From a checkpoint of a small mixture-of-experts model trained on Wikipedia.
Training: 540M tokens, 8245 steps.
Below are experts of layer 3 (counted from 0) of a mixture-of-experts language model. Rows are named router (the router's row for the expert), gate (a neuron's input weights, with its number), up (a neuron's input weights, with its number), down (a neuron's output weights, with its number) and show model dimensions 0-255. Each number is 500 + 40 x the weight over its row's rms, rounded and kept within 0 to 999. Numbers have three digits each.
After each expert's rows: "mostly gets" lists some tokens that are sent to it at least half of the time. This comes from a sample of Wikipedia text that the model never trained on.

# expert 7
router:474559514452568513533535486456510465528497566457565544528545441572566531458481512461519453511464531504474502534555515545427509504502552448481477434511569485479435566540487546496436527531569450453531491463484532553581479524435426536482545550470441464561495480515554486439535469512487442524537533567558501483514574521533566565478464469454452558468546504507506552537521465553512454465465516557480471502491536569567528518469535497563477527539518432520466518497499506517434536527458521470575512448531517440507535559485499531441561472508482480514507459461452476566557465432510467467435507545483495462557501502541472524511568507508543464450509447457500516485427549525428554487473486430483483444489471510472435491522448563468481435548529431568501524500549494515544522445502456
gate1:446490504413470486546501465528524495521527483536535511413530536578581551453559481474524477547522517523536450444469526534511534484503535514568548566570487535560536492432423488470514482398501477533544519486515460535474450489534482551499474483507459528556541406491529491490477543483464456534520525412467487616442463423506545484514494488480468450528479546517480508461509572498458439542501486506440515462534425483523587540496572463512477470544477479506520483545500477496525440474531523467537540497445479491492537469577532565452424505534510525547575514535507542494520508506416426428364480481527472568510451496479500558480537502516526478522524421500470488501423466454498516498501546482557461491443511524524477505534548508470479463479483483491541538441499493509424455450551529
up1:455487524452506466414549504473499548509488463444482537519521501469478544476518584503551535484476504536500476484517492478480471505529496558474452464538532454503443465490493529474535545480563522550442477482448579467547550457469523464513436556571507577544519466502518492439577462432516534480443462468523464607501505486435454482454449405513520514421487473464503553504445572525523561509476504542465455470486510482472524497455455573480523433544514469561503487566484466533486555542451501522489477522531503451501561494522544479516480467497405570609470537542521534460476483475495492487485501480550531550558517532539478505534512499519525504518583459451539516567506586453503528482494472453423490529469487524488437548517415439562611501485514513562497493479502439524425452489460566
down1:420490467475501443529566589547502497469500448486502485518485535490490505418473520515479493446489453528519482488490521516482510592504519596444535458489525504531546518510523562505413477535447502419511549524462516511545482428555458453478495493504430500522510449539424465435467466542491473480465489484515460461496502423537578530453565526535510526462533504521514516462533539518449501454465465512500453506470470499488564506487468485504462431532453477498499559532472484556523490464510516502525484519527482494425490490537432491578452491496444560535531470537456520498511579590483464453506480557454555493495499590415489560451608475562501448497552493547489561583481536456471547596533503517478420441475511478538466553535547460474438484450557453519439521538442479523526453478472450
mostly gets: " -", " |", " —;", "ett", "io", " –"

# expert 12
router:474562519453574508523526487455514462523503568454565543525543435577565530460481512460518453518466527498472495533552512538429508507508552446478469434507573489482437568534484550500441527532569454448526493458485530547578474520435427530477544548462436474563495486516555485445529469509486440527534538567559495488512575523533567565481466469454453561465542502508502545540521465552511454459466519556479475501482540570570534519468527487567475521531512436517470519496498504522426532522457525470575510449533510445504533554487498523441568475504489483513508459461456475568555470429511469474432505547485495459556499498542471519511571507507549457451507451460508513490426551523427561485474491432483483444485472505479429493517448564469477436547528434567498515497550495514547522445504451
gate1:481562491440504430493527421517546509496423402505515429552482503522531496518467395517504396521484489532554487470436474553478516543526488462474547499476513459541446565552514449500492516469556534495460562474555503445482496451508562539471522471479566505483409524451457520547479444503477488429464502561563458542483534474552564482436490463510556511455535510441533508440515520429544521479476569492538467544373487505494558545464506483445518448465503492525422471491495478417407547422522486506493491484523486464453520485530505530470509550489486503485549527466503443550485570469462507563497488517504525535508514545546429522480522458491507503490552476409499541478525419456505442503504467452546501497483493492517564525470469484438449495477459518522482501535496483604500438544473449
up1:472484427426479559459490426464502567499455493550565409494439562518470494466516522491535466516528547471474412565494446424482524504500503504458575515485454526512488489568550519529438471481502487530483484461529479460499496529433497489485528518514502450443549546491522492547448547425464493431535506462459529477486508398567544517461529552495450492449457470560497517467458529501458499495498523540442461534494522545476566409474482457415510537417516499526509492555587460583472457485517466486407558493495506478556600506517528500532540483513479469533520437470537498476507465465455476518478530528516499459455509524550456567427532538495538491459448536496501491478528419523507491459584552474475479490505506480475479535468484526425446524598467446438548495497465522561479528513527426
down1:495472470567557526524463520429522528472425523566431477472480490503522471513454459499501549574520422477509540516582476502488439506473534560450541495482480529475456457429521480502449553546487440450464508480526504500510512508527476400471561483512486489482507536498511543467545620453527497529563427543577500516448543477479481520460442472459507511477568439567501439516510484524556497443434418503478465476438533570532516497505497448529454459477476541562446431552572456551536512516522475452491540421450480499482546520488556580521496500540417475513472427462488484543509526525532538533504520519472495447477588538426479490442492509535500526506486479532502587505458435521520488508475522499477545476468512503576530530453528512570503515502487470410587492447446528479512529454477456
mostly gets: " Born:", " league", " expl", "och", "oss", "outh"

# expert 3
router:480556513463568512530536483454513467531496563455568542523547439572563535459481513461520458512468530503474503539557516545428508499506550450479478439506571484487437568541487547496437529530566451452528494458491531556580473523442429534481547552470438466562496478510556484446540464512484443524544528566562505484519575518534569567475459467456457559466549503513505547533521466551512454466463518555484471499484538567563532516469532490566479526543516432522462517500496506519433534533457525472575514443531513444505534562486500532440565474506484482511509459459454479568555465432508461475437508551482495467557502502545469524510568512505539468453507450456506514485430553525426553484472486431482480449485471510475432491518451565464482428552521433565502523505551495518547522442502453
gate0:506533438508471510539520484484409496524532500515562465544506482539472479486438464439530496455479547442468501587499446505424563553475502504549496461520506495451552499608486539520454503567420538523476529520522520553468497464521503429391486410484483509542517510533479464520534492575473501525514547491509485494488492505468502456480544460531511518548478529548499549463400392458548387534466471496445434495499479544505496426473514440513515556498496526518559518575536510490493448561527472491506444508561577516488480506476452503406582479460496515545558506555515558586438475471451460497435476526508527446495444481502412491530524537515507483494470549491488536457519500535509580579500452515579460469505530472494513459512457518494467495487472539541460511424506419489514504483534499
up0:550560448505457481487509498468526468563508549533509525533519500521576523496448506485523481485482431463585494476491529532488471497498533511455493456507520501562449526542493472467489494502509509506482531531524476492428486477525561514468500563522432498435510512575447462517519580483489513512429586484491514561428492505439553446531499503468433505553508490450425599525537416513494478477521516533486528511544499498456506563466469451472552496504530493464595508575533534556492449508500534479501432553495516535578622488515467555535501515469530421493471501496513469425478527493504505512480483555461484501478474503498457518422487498540577472425445523549558596480463433502526546523543465456477472446493426535477577450517521566417462482534465517499451443465540569556554472491417538
down0:510449509449509544557465544501556472511481469518543520497503493521482504500597552445491443517471435436540453498553480418447489493510439522454490453461541521480472469547437443555518492513497499513481491498470550476483492514499546552525525530588499519575549536455521498571529461505541456518486498453534524481480494498511442552567472548457361546460553518509524493482474461537500478515574487464550498508522489490466504507498434427519484410490518427502473507530455452491500529518520560456459451499408522429530457520478445480544485491540375415460549484489514441471451535541471451516423493507514453559522472505508461535534561494467424447403555465613529472517464458478488489470553509502516478461498526521530492435475546463524489528482515504448456464425515480512505567497446527
mostly gets: " December", " new", "av", " April", "00", " car"

# expert 2
router:477559515453569513527534485456511467530498565457565545525544440571566534461479513462518453514466532503473500538556514542430512506502551445478480434511570486486436565535491546494439524532567450448529492462482531554580475517440427537478544549465441468564493479515557484447538466513484444521546528567560502484518575523532565565478464466455453558469544503505504550530521467553511454465466513558483470505488538565567528515467535489563481526537515433521464519495499507523432537530459521473579514444532515439507535557487503530439567472504480479512509458457451476563556467431510465469434508550482496463558499502541472524510569508507540463451510449459504514486428552525429553484469482430480482445485469509476436487519444564466481431549528435570500518501549491517545527446505458
gate1:574528503511543532529521528437456518505514486565545464511472454573500475555460490537501558420430477476435483509557508513451520518503598487471462537525479499524522517509522468588486498488481476483402596448528496539487563484510492490566533555460486559545505499488512492563484449499491492493507497523538456509431439517501508549489518460460448455522494536503477506513518440555540405413532537532505508536445519571469515498516501520504533486490511471540470510490539493502515532443479493551460495524483542542551530538512595549477549479493483464557492495445466456544428532441540499503483476480547552491526438408500516491526510551463514589461482549463531564461454500510529546546524448538449433461461427560466423396441467569417454489553539484508536506464528490511495447514530408
up1:372517538526520495562437495487486512532520453428501536455508450497433527489492536470473417523538467567527524523497511506426490486559499480547455472480542525511454450472550443494473518579453504537549446555515486555436473511471459502449494491456468476486475569480527476508505543497527538469517574419557535479541488520446573509501474456432460491448516480426496460463522550464444501501417517468521380504533523472495488497542575474472490494421505551537519517452452493487490510543487468411507522449511486595499461504551429493512505368542560426512536547486500502497442537518491493462487465493495491509500497466484412412472435540535494541495429513502538526489510518514453489489452526445500590481448451501533435471487547486492500482498517446499440458432466436525505510487484526
down1:522480471485523491520567477454500477451476479515565427530472478466535598488477535462577530463446446476511490445524513437461566454511576511380501501470500479539476496494497522519512502496498514518467467524559537509520483532502538461573526496495427498519524464459536521504506489481541502477482504561508464538493561482456537495523430496501468534537435525464482631585474502458434500435462434441480514521524571474485502467444505522513545540455480440548431571534514478518421509478499496456491484469470443460518500523482465536457514499550538429498522528471412492450468514461493448478488449511477559480541379586465466539493513539480468549548427511503521531506552531468485528402496497417531476483390469556560457466536495479475464465506457474521467566463538517529491514546451537
mostly gets: " under", "our", "h", " D", " North", "ory"

# expert 6
router:477557516455570515530534486454511466530495565455565543526543437577568533457481513458518456509470530502472503537556512546430510503505549446480477440509571487482436569537490544496437527532568451452529493462486530555580473520434423535481545551466441468564496479510555483441535467512485441524543528568555505484516575522530565567478461470452457559467550506508506549533519466554511455466463513558483473499487538567566533517470530495565482524539514432521463518498496507520435535530457524471576513448529512442502533560487497531441562472509482481512508457461451481564556466434511466472436507548483495463556499498543470524509568508508540468450508447458504516485428554525428555484473494430483483444485472508475437491522452566463484436550527433569501523504554495517547522441502456
gate1:502439562514550498477411526488506535446493442504590518497493472525504512484458531560484563524542514458473485493569524458424501422469449453493542439446440557524499550514498521479491479488440553543511559511459492454523441540520479509488445524507538477466564532540530460522507493461443507521507523587511482424439505534523537560475500507528436453483547536423535430447490502537496485537463489521485486496454520630498531529455453513523473524527571620466484525516439513475465498562537525534495539494472481518505555519478467558483452451529565509533470510515516445538411550448511487467518548513603573457551496482510605645510525505524453503468483487486498537489507475479527532469464496419448477496494512512496501505489519453521542458459464502493466548489443490456431484554483524
up1:402488550443521493537542510468444543495504531544510482498488481535538558476481494519504507515497449481566533446548532466479544464515452592547490495563488458497454577478399429510386514437500474454423487437455485562492536619612542511502500541509514483467430487464517498512526455473501559514532506503525515549522449544515525524484486573531526497519559457492525481488489501536527498461542527539528475508504542564506576523512528428439446451508573481559511477535538526505490483542455516526461528471475560455504541549533490507512414462503493520549473503528445460519466495442461393487523558481501494484477502504487510542532462427520473537521459423458558487487512514467524468428522472527497486452500454542505525508567600556489576458520516579485503536516459500497596469494448513
down1:554500468492460495459526546517496559499548548514529476497517474493493514509441442542449411423478600519464495464551535507485566509542496453490555530454495505571584481521545440482545507515488534508507523503461551499502514498497490532503506535556579468508506418505604474437550452423517465448579543545420511485518458513554468545398501512520491424552482478454510509464527449489523477464505541525428509544473515448517578550513508555580454559558454461520454445544540533501479557589463519456536604520562511518484533453528525470500455497511472491573468510579526481456449473558548481528478557444490536556537532523464553557500467469455487520538470487468585565513511526487484518480534499436498473469457514504464475470465562521508472412526466463469492488518523533495491477490471511
mostly gets: "\"", "'", " b", "ac", ".\"", "-1"

# expert 10
router:477559518455568510531533487455511464527498563457565543528544436573566533461480515460518456513463531503477504540553516539427510507505554448483477435511570485484440568539490546496437526530569454451528490461482529551580472521438425535482545552467439468562494479512555481444537470512485440525541534567557500483513576522533569566477461467454457557467543501509504550535523467553509453464464517559479469503486538569566530516470530494565477527538513431524467516496498503525431536529459523468575512448532512444505536555487500529440563472502481485515509457459456481566557467432511469475435507547484495463558503501541476524507571510506541466454506449457504516485429556523426556485472487430479482444484471509476433491520453563467482434552528433569500515503551494513548524444503455
gate0:432438472504433540507493593501599504526535523497536506476515478509497485453409502461492536540557518570546475488596524530474503527472550507494497529531555512497544554503526489524497510491485532477442508446456535533444530511479442503494507499543486456459454515495452485532509497445466476471575454485442482460517584470463570597547515576531459580520504471523475546425482480446441511549473551482516445595485485487565512496465404504492468466489452487530488479508499461531517475431504451545503588466542500582564504499533491505475489478449496525486489438572490498565515535539542511540540549584465455523500499527452499468538429410465592555463538524478512448477476517462473513469454478547445533565479541509529455450543426545471494576542495527477467496523467520546543464509542478
up0:492545501527488452562525521537470523418449530481515459506488459521513461564558466469529451431510530432475570524445516496476558488493495504520531494481439504528520474466559507564565588574431445594555529586483474488554522579559556537499486506451459538568558557551615523569530456449563507534501514489464477454475511442484485530493495535535581467483501532468538503534494528494448508446450543547429514562499468527491535397459548482486492486499499471480550538455516544539550493465549516491531502476500515563558576511534540447486531515497526469469580557478491539462482504526423470476571485471517474522499570472503496596568524500508479503434511491465550482482475552433520483507530571466532526466518510537486525507544464546500563570528502461442556504489521499486480528465509472
down0:491480510552473549497485466542447534506511480540564545474535485538569511543557537478508500481497453495503493475479500462381499465460506436478482527441477555474507498512477523491445520564478495459481505508529495510431562534522435468480500531540508508550478479515395533481517577501497488558442508507462514570509528477446502475426415490553427488601508502490518531491420526551572482546375550468470539500536442530493463458493523497508479430514522486494563473494511482538549507522448527487533509528502456511457588577510459473430601477546439460544519502492480492539484567524521394484512432570489555470522533490506463519546555475493457530561494514499538577481467472555460425484511474466492572456510501571496523553442534509472456472457477485434568506541483475494451547500550529
mostly gets: " (", " p", "ro", "ley", " ex", " including"

# expert 14
router:475558519457567510525540489457513462528491564456564546530543436572564532461478511463516457511468528496476501533560522543431514506503550446481479442510568485482439569538491544494438527527572452455528490464485529555583470520438429536484547546468441469561491483509557483446540467512485444521539535572556505489517573521530564567480465472453455559470543503514501552536523462551511452460462517558485472502476541572567527518468534493561478526534517431522459516496498499522429536534457524468577515445535519439509536554487495530440564471498479483516505458457450475564552466429512463475434505546484493464560504499545469519510568510510542466452508453459505516488429551526429553480471484430479485447489467509476434488519453562465482431551529434569502519502552494515545526444502455
gate1:462525451479566458455521532520515561472500500468529548484487650520456485551514548474484545450472408484409523538478549500528482463535580523545562446555516563482445500532558515526529507497502497453543463470434500471557494459521482498545552523543549530484480563491502411445555460526557611475589523379455549568465561499469552505488454531515463540458509513497513570484478509525502435508547475550472479460512568548540503464481508478485508481490405423494553492555512457530535487473451422496472498558528517526489551482500466499522544519497482527433514415457481540545533462478545503488512517518528516496549523521503495487524479511534488523486501517572494493472511566577527491413499450506443523511495512469505498526502460508486521508444490539516559535405481480585484459504473534
up1:452485436486499576453421491438471471517472500503517549409454468493493488494488448513461462467465492466542491413440550538543499496486545497552506519461588490533470553534572452444530432452511531551425559505529521538464469498478524492466480468525433507452602475444510462482502483545477502541455496457468525507508532458535530484545463480488466469440479530514549453537501490500442521421564494451549547427519479543462525452497506536569555529501574591493512509551473501453478437522426450498521488513478536440531445546436508465485430597458517537522452527488535542459499477571546486543501461492535548496493481493513563514500507544523479533544423481545510495474494449457519472521486477483481548472507484449484486561522544424474470455465498396538495533440444517519575535478537410
down1:493442438505444509553492523459540483551570437468460448474459588517484488492541488494443511448457564521473579508508500538468514556572494484500566464455566546471575533548449466482447537530535437455479557477547488482519567486499543450470487483485482513505493496511428456474495480507461535491515580457580530531408519511502515463507512532476524526568551450499521556523453508509512435458443508497492477491440541503458448495453491406557475507573478501501507548462538510441544566524482516472418526600474508464483486445411528459545487524540478500554519450472488539544471509448471498477544539501443451538553528509466535508576555539578484513516452450535455471516496481532510524514601573521485570481472496472438477497484521508566485548442433478488529547442521447480539519535488550
mostly gets: " who", "ull", " family", "ular", "==See", " common"

# expert 11
router:476555514453568516532536485453513465527499565457564543527544439573566532459478515462519454513466529500473503538555515544429512502501552446478479436507571485480436569535488549496438528530573456456532493462482533554579474520437426536483545548467442463563499479514557482443534471513485442521539534566560501483517572522535566565478461466455451558469544505511508549537520467553509453465466516557481469501487539568565529518467532492565478526534513432521464518497498503523435536534457521473575513446530512442503534560485502531441565472508482482510510461459453477568554465434509466472436504549482494461557503502542469525509567508508540466452507448456504511483428551527426556485469484428483483444488469502473434489520449562465484435550524433569502523502550494514546525446502457
gate1:480472581510451519499592547523514530480464522506485554463476510496493533514476495411468505492457543473462496457442511458442536462535534529437575489460434538505507538493546449491474537462559509483507480517539540575560482512475489534481539474464566509524460535451496550527450469512527410570550525514516511500502492463480519487547519544516435448476442532519419485443560561408541584468460528508523529465417542477519481527460454534533471463521474442527480459521499428527476531515490520461510565464530480550463542489541550466517452546405475478526417521471488432509498564496484552444482489558506483478542550493536442470559481517492523515513516467521511423590524588479486524469536538543505534501505446491471523476607495565475493430501498476417490474433558555524533418457503479
up1:526552548463496387517546446466441505444587489494484440500488470451484531462493497462464499539466478496503560508489433498466453557455479453486501478524420489527514573470459554567418390511483476517511509496530488511494454481514497595416549527477530539479542581522507439480508530550459575505461400455455496476506449469511462497514506535496523533453532545444569498510456536541503478513497532503517488447443527497430543401478461503449422544483546536449467478469488463558491534459473536534560504472457512502524526441419501502477461511485540545543518565515476548481487479515420557436491530521450565543502498566426468450491486499448471519557512501493519471516532529528479456547520482429431501488520550550544506519546548455512469466519487519515476451497480463520426489508605513
down1:448457459442513473512413471554527499463480529497475501497480532529470490521545475571461504527525485498468444495433510470448435502479476435514469504437510484508509554480542611604479521491474534532524456458470559494432501551498562516483564495518432593478478543603454559553571489510538592522499497509507532493505535513487519503471535537538567516474492520518533564501544545485544493449506451553543497527498494491439516504480506509512521517495550485399452442488477501515511522477507524465468540458435529558578503445540459540564471484517505466475557543399495444468545553499539450489482515497514532491503440548478578484465522580542475543560496532481591498410512502509458497405566478483481485499471503418486538528511481465527539508548550546482561454479485461528465546455576462
mostly gets: "el", "9", "end", "ed.", "ich", "ver"

# expert 1
router:476559519457566509530532486456510470535496562458566543529546443571565534461474513461520456512461530504476501545558519540428513505500549444476479436507569484482438565541485547494440527529570451453528491461486531556578471521437431537485546551466442464564493474510554481442536463513484442519547532564559505486518572522533566567478459468456454560468551498511505550538523468554512456469464512558484467502489534570564534519469533496565479529538517433521462521499500502521430543536457524470575513445530513443509536561482499529440563475507482480508509456459457484565552468433507466468436507549480492465557503498541470525515568510513540465457506449457502515482433554526428552485474484429485484446489470507475436488520451563463482435551520435571502520508551494520550524444502456
gate0:475481432476515533490540488546479496529468496535495588403452454520506543512482436500544464452465443516506505505509465450489516480471482491467504506524497570522442532498480476570498492516511421406563485484518559537498485484482443469480509554523479407455527536525500472497516499525537466529502632528508485519501486474554479488416520566438611527469489439489508474405422444498549491512463503588504550539457496489504481494494602581467501481490531508513534439458465619430544499484514516477543403441498512464492515479500545456489461540487504484604535513484535451481548464476585481489490501472512464386557492441530479520428502421518440498540463503445531533448516508441517521538523461486593514474497513497502514484460518506531465540510518505498501493498547546507480552489481500
up0:449474502451543542508587474499543436509470522424520472484525535407467473473532546510468477549528517460533456584549408531502520571485472543485487519489528483463477408413480486524533547566477469485435504436481463441463496501486506473472390522509550566553485530591497525445443510538499412501435484453469485530478556490466520536525460463489443529584478522479505495496547517532465447527493576432488471526494478566516577509498537496514491517568487495470505491488483485551473535487486463530562533495473470467565525514510476585509472467517477497504483517514445524487442497533478534527531546455565498487507566563471505460442509494527494551461441446447498533493506518472521454433467538537543479525366437547499488465531438584493578481487518453509514546479456498506541554561454488
down0:476596500468433518576527470576412462451476525518424493455520556497448516502502539491551513506552514511522514534533473512483561514503522457438546502413546555504498493500477505537579492535482476483531415526485431515551484482499481509472542504450513465560553471531514504525468551519535498549531498551510478483463473534514449551511436461550490518410475465498461476436497465452471462518459568482527495537542541426499514443580478522465499484562517453507502467477488552528452506525469546476508542464476487552460552552486480477499510570475554483513509456495549519532448461494532509533387519474504570490588528510467421574469503487507514486479511502513496519438537546464489468528396572488569497533482399553580518452481524532508487576547520460531521525438483525620516550527541528
mostly gets: "P", " up", " pro", "ures", "les", " r"

# expert 5
router:482562516451571509523528489455516463529502566458563541526544435573566530455479515464518458510460530498474501535556512546430509508505551449475474433506575490486434568536492546496439521522566451448526489462481527548582473526434424531479547546467440468563496477515554488440533467516488438522536529568554501490516578524534570565486463464453457564464544500510506545539521465553507456465462514552481477502482540575567529515470532484564481518533514430520464512499502500519436533524454523474579513454532510445504531555486496529441565475505487479507513455458448479568555472429509468472436504551477497459557498502543466521511571512508543467453508456458507513489428556527429561486471492428481487444490476502477433492519452562457480433549526433567498516501553497513547521443506458
gate0:562570461449574498429517510493465466497483541414562535522518500533442490502466533439466498520480493515457461489488580554467505496507500568547476432436562523496475440465519542525552489500469530493461509540436458535465468534496461495510512604525500491597533467547508539526463510452434433469589531549553548437486558479446519505514468491492545515471514499419488495520500464487453496474453470478569515505498408487531493494588534369480498470546533472511403546486523505484441471511446552502451555445461473515510562567483420517521495485498482523459483501482525470528523509511481503464447515459531493537558504539491471483491495465510466450526572522489485449493395525491483448536499548474500572417459482464461543521487515505519458446518374512492564466518478473524546489455463507
up0:518439461519488499416506527454524504508525538515464535508503501462501515502428451570488500472482527584429486575492572508492515575475501483503490553508533543495573440505548463462530462464474565489496473503547454495537460492567455465509568548444463517562464541549443478496467468517522451514506546517523444493499431515501540482487542548564540512447510481435486456415493566496478507471433559433573470558471384470537448510534522415463496464510484512519534534500544545482474491484463579504448526535437502516510533483531397510505452536491491526536528449508443453433489496517528580508530523448484520474504555488420462532485442482509531500491557484565515507538379522486490514510512513478495532413560512485487524535461506523478443498425441433484570470476463482543486547455519575
down0:495499482506466571521456538502494526520559444528485479492525496421515509532483469509454525498466501526521554547461545445505451483535468533564475531543430479569484474512576494496501486480480523460451502519553513456532497504516450541617515492508473472456486493470467486467564461458536485511495501483510458453465442555512543552503555461397495477521468576597473496477445527498477601452541446475502518502433562591504468514458533529471529502404511595534507482508531477534550547507509469554459446589467479562496468395606471546513516543461464542493451543512433443446474494533487537531552474410500556509497525481499469452544480554480459461398481503519487549466521498450527523558489538537550433480481525484487534446492457459501514552506577469479487530569492512510482521530463524
mostly gets: "ine", " Am", " Ab", " comp", " ext", " cont"

# expert 8
router:479556516459568517528529486454514468531499567460567536521544431575566533460475512463517457514465532502473499541551518541427510508500553447476481437504577483486441569540487546493437526529568461452527494464487538547582473523443425531481549550464438467562493477512552481442538471513485441522543535565560497490515578516535571567474462463454455562466546500508504549530523467555507452464460515554482474502484539568567529517475531487565479525538516430523466516497498501526431534526456519476581513447531510447502531561492500526439565476508483480509514460457455478569554466431507463474435505551478494461557499500542473527513570509507544466451508454457510512485427549520424559485472489431480486446484476504477432495520453560464479433551523433568502516503550493514545526448500453
gate0:518434526539497445483460460498554473444496475615550493559536547519438516499540532544518563542440516542444462490519458485501454510483514476484536469539454482510487522567541500437529481451481508522545420534467554543501456466526453499496492548456398483568469475546523483446453462466594400555551509479541513458509511563511460477487425557458526583473496546478467488531470557471528527486474532460538474514508551510525426487440461459501585499483525513500526497555473549499500484522518565504601474516512550518427498531492441501495521429515491508490561487554449525466492542453531521505440439532477533517537534438476519526533510552517449406547518490490500533519459552455502555451533503516428470467501475483486575519491399548535484541550475441456535446460485480527450478529470566
up0:458599490472491453500453450525479447513498489487532437495536532473507530533567482462585490463419503495493479465490476469508489484524487485541470464537532502531523523461535476417527581564568484526470459479471466570430484513528528491579496551469518501416521510585535542450485511462451493555577466443447472500507528548451509462505398481453527519526502494443536570477494552521504463473475515453463525500523525417514480549536513480504490492485529541501490517541487505477468550440587531460556488518410499599531520458517355524470564469498491524449540520546516547501531460552492517510553532503513522494571464434459465536546478575545457535418504434467514510506454568448499539521449491475475533519498561452500468511549506482415460471463543510528476470507533544482427461498517547
down0:491539465513454548402531511431501479419493478504490536477475443543502500454561522516559494571403518480560521577509503536530560487500475535455514520511544517522576496472529462486511484484522496600448486531500559485536549572594517476464515600509585534541494529472439532517495491490513525448532468437568498480518546561448432522503499461504537565429490504512509534569519451512413519505571507485418470608554489527458465496493492463465511507548510424503480513508489517405486499561461500400479471531442609490505563492476511520556488582437439441534481488472455485455520499516450515522507484424490527503488445482464546580531488430459487572498477490524494539559510496489452515511523493518484493465448507448517479516489495490517499488541505448537463525478542448505507481531483466
mostly gets: "ai", " then", " there", " My", " what", " before"

# expert 0
router:479558515453566516528535491455508467526494564458566541525543438572565533459481515462520454513464531499473496535553518543427510506502555446481476437507571485484435568536486548494441526530567453449531491463484534552579474521436426534480545550465438462562495479514553481440535467514484442522540533564560505485516575522533565568477462469453451558463547505505505550533520463554508453463465512558482473500486539568566531515468533494567477527536515431520465523498498504522433533531456524473577513447528508443509536557489500529442562473504481481512507456454451476569556468432509467471435506553482496464557499502543474523505569513510547464452508447459506516487429553526431556484473485431482481444489471506477433493519449564468479436549526435567502520502549494520547522446503457
gate1:490454449515435495508495517476458507585531566497516505480563425459559512496470490497491527582474491517504475498522519591462535575493480535471437514463471570578493537493506510510543448546507504452487507510480530488521459488565518503513544422483470496536469583495455548528529556351588519513543399472531533535507466522548537571496428464442497486530569500519522484484515512567528440539532525509517434487422543486469419474489496495477518429501520414450576443547492502511544502517484501474489497491415451494481503497495496521517482492517443441422522563499457478520488461476515511447522465600498480457481492516525515495529467520470622528477521522511484438523411539583517546554462535443488508516528501512486495511495495573467521537567558474488447467475503501566460531522512476
up1:548459446533517506528458517524430564533537522477478443491497403489542540505563491470546486531587563549510474527555517489478552517582493516519434547488518542552520470529486541526506579474501515538453483522416498485508544496531505468503477528541536540540438559508519549510425565367560558441494498505453495516554507474527495445530501477496455496544536484523504472566470543555559465502549463481507498481483534449430482481522531483516574466482483483433572544586421511553522511516446527426487447490458444505454566479517491547507506576559462496490504514462537449445500579432501556505503466495561549526526437447534524447463467435539500505481542527541474502551482488523511517486573476513448480503466448584530472502465450491531478509559556497526500558453504430535481449541487459
down1:507553489531568447487547466552474522589531491510428477480521517508524501516548483533527463501548578513439513481506569479514386477556513501497487584465529524505564484485494465484500499487512424619487567470535524446481517541469449470488514472501549488505489455491524508502532464482580530445505507484501461472520436514508503537513483517527511473532482542497513452497545545527446471567523494549457534513577360466468529453502524413486443523481411477567523517564460504474495394540512537496503474608406474492531523474539562469479463558511520549569547458537449532535537581517469502477535442488543555534505540513529570456533447484465501542487509526548491554455486482520545436478572468482453466478530506523529562518525507509522545510485448493489420522513491522472437526506532560
mostly gets: " ", " had", " &", "ess", " League", "field"

# expert 4
router:473558516459566512529535488456513464528492564455565546524540437573568533462479514461517456511466531499475503541554518542431512507506549441479478436511570480481439568538480547491441529528568453456527494460483534557578477522437429537482543546467441467560494477512555485448535467510485441525543537570558501483514576520531566566478460471456452560467546503509504553533519465553510453464467514559480469501488534568566530517468532495565479528537514429520467519497495502522432536535457524472576514448531512444507538559485500529439565472501480480515509456457452477565558465431508466469436507549482493461557500500540473524509569509512541464452508448460503514486428554528427553484469487430481483445489470511479432490521449559471483437551529436572502526504547493520548524444505457
gate1:491465455532572498492484513423423531496522577476416482480514447525502505419502415448505531514511507488536502544499450572473440466470546521455562458433516531481544455575565470481538454455520482559505478525512483416500489577370504516499458458468520485503496532497505502504469482519513494469533531544442473484510532528525523521543535458468515544454481433575486520574490543522501477511505531548548507478555494511550502526501406501481534532462481525457480483484460528527443441487451506457540530481605461556515466506489496531476594480554501427421466519512471461468479520487523547463504486485452559490511521477493494451568452553521534537531489503491502502533497492561460471495432591560527499560482478510467430478559376472531589500475543568513524534570503457544563495531491495
up1:558504514522469508440530453430568503539500438557532545480422528496550449498454532496589521488523535495527467527520542453492449506486520514545458481473501462572484504437463538509464481543483480516620483435507486515557549425469511502562409474429541552452516533542458524460518499384474509540506485473521504464462499430456406527504466508518482500431521516477531470457499464541452531462560586512586476522430461480512473518485505538547521494491542527489519439517555435475500555518469448525474555523425548501531524516482500513554463463521518431482523537449399494489528531431544520519478534512559552540490472475505523452489494523468556523462498548505520540510493486470493549481467418549533439533468551546496491551529540529508428467531534489604500542475455550482531483542427534
down1:535494510504508521436468511458556472535487585507477482510500568502523512478528499460534503483478505526445479512561505483536500418437470447503453471542465456522506524456458454465485489427481500434577474465519557509486503402527511509521463424511462465516520510533492475448523520469461481560475513529477592499431503475487511486490492485478496561441491540487441501541493534442444404576503501516482491498506450511538486474499549589507453455462593522580504477506511451574449490486541418459466462550479536538501523499500498429526431438518449462526466495560426499472529435479463516489530537547461468488571533486493507500505537594480501497452501369504498409455440533439484454495481441461510466522483546543444475514448514519553504504474525571516418456458553488487481567534594499
mostly gets: "em", " can", "ible", "ron", " my", " see"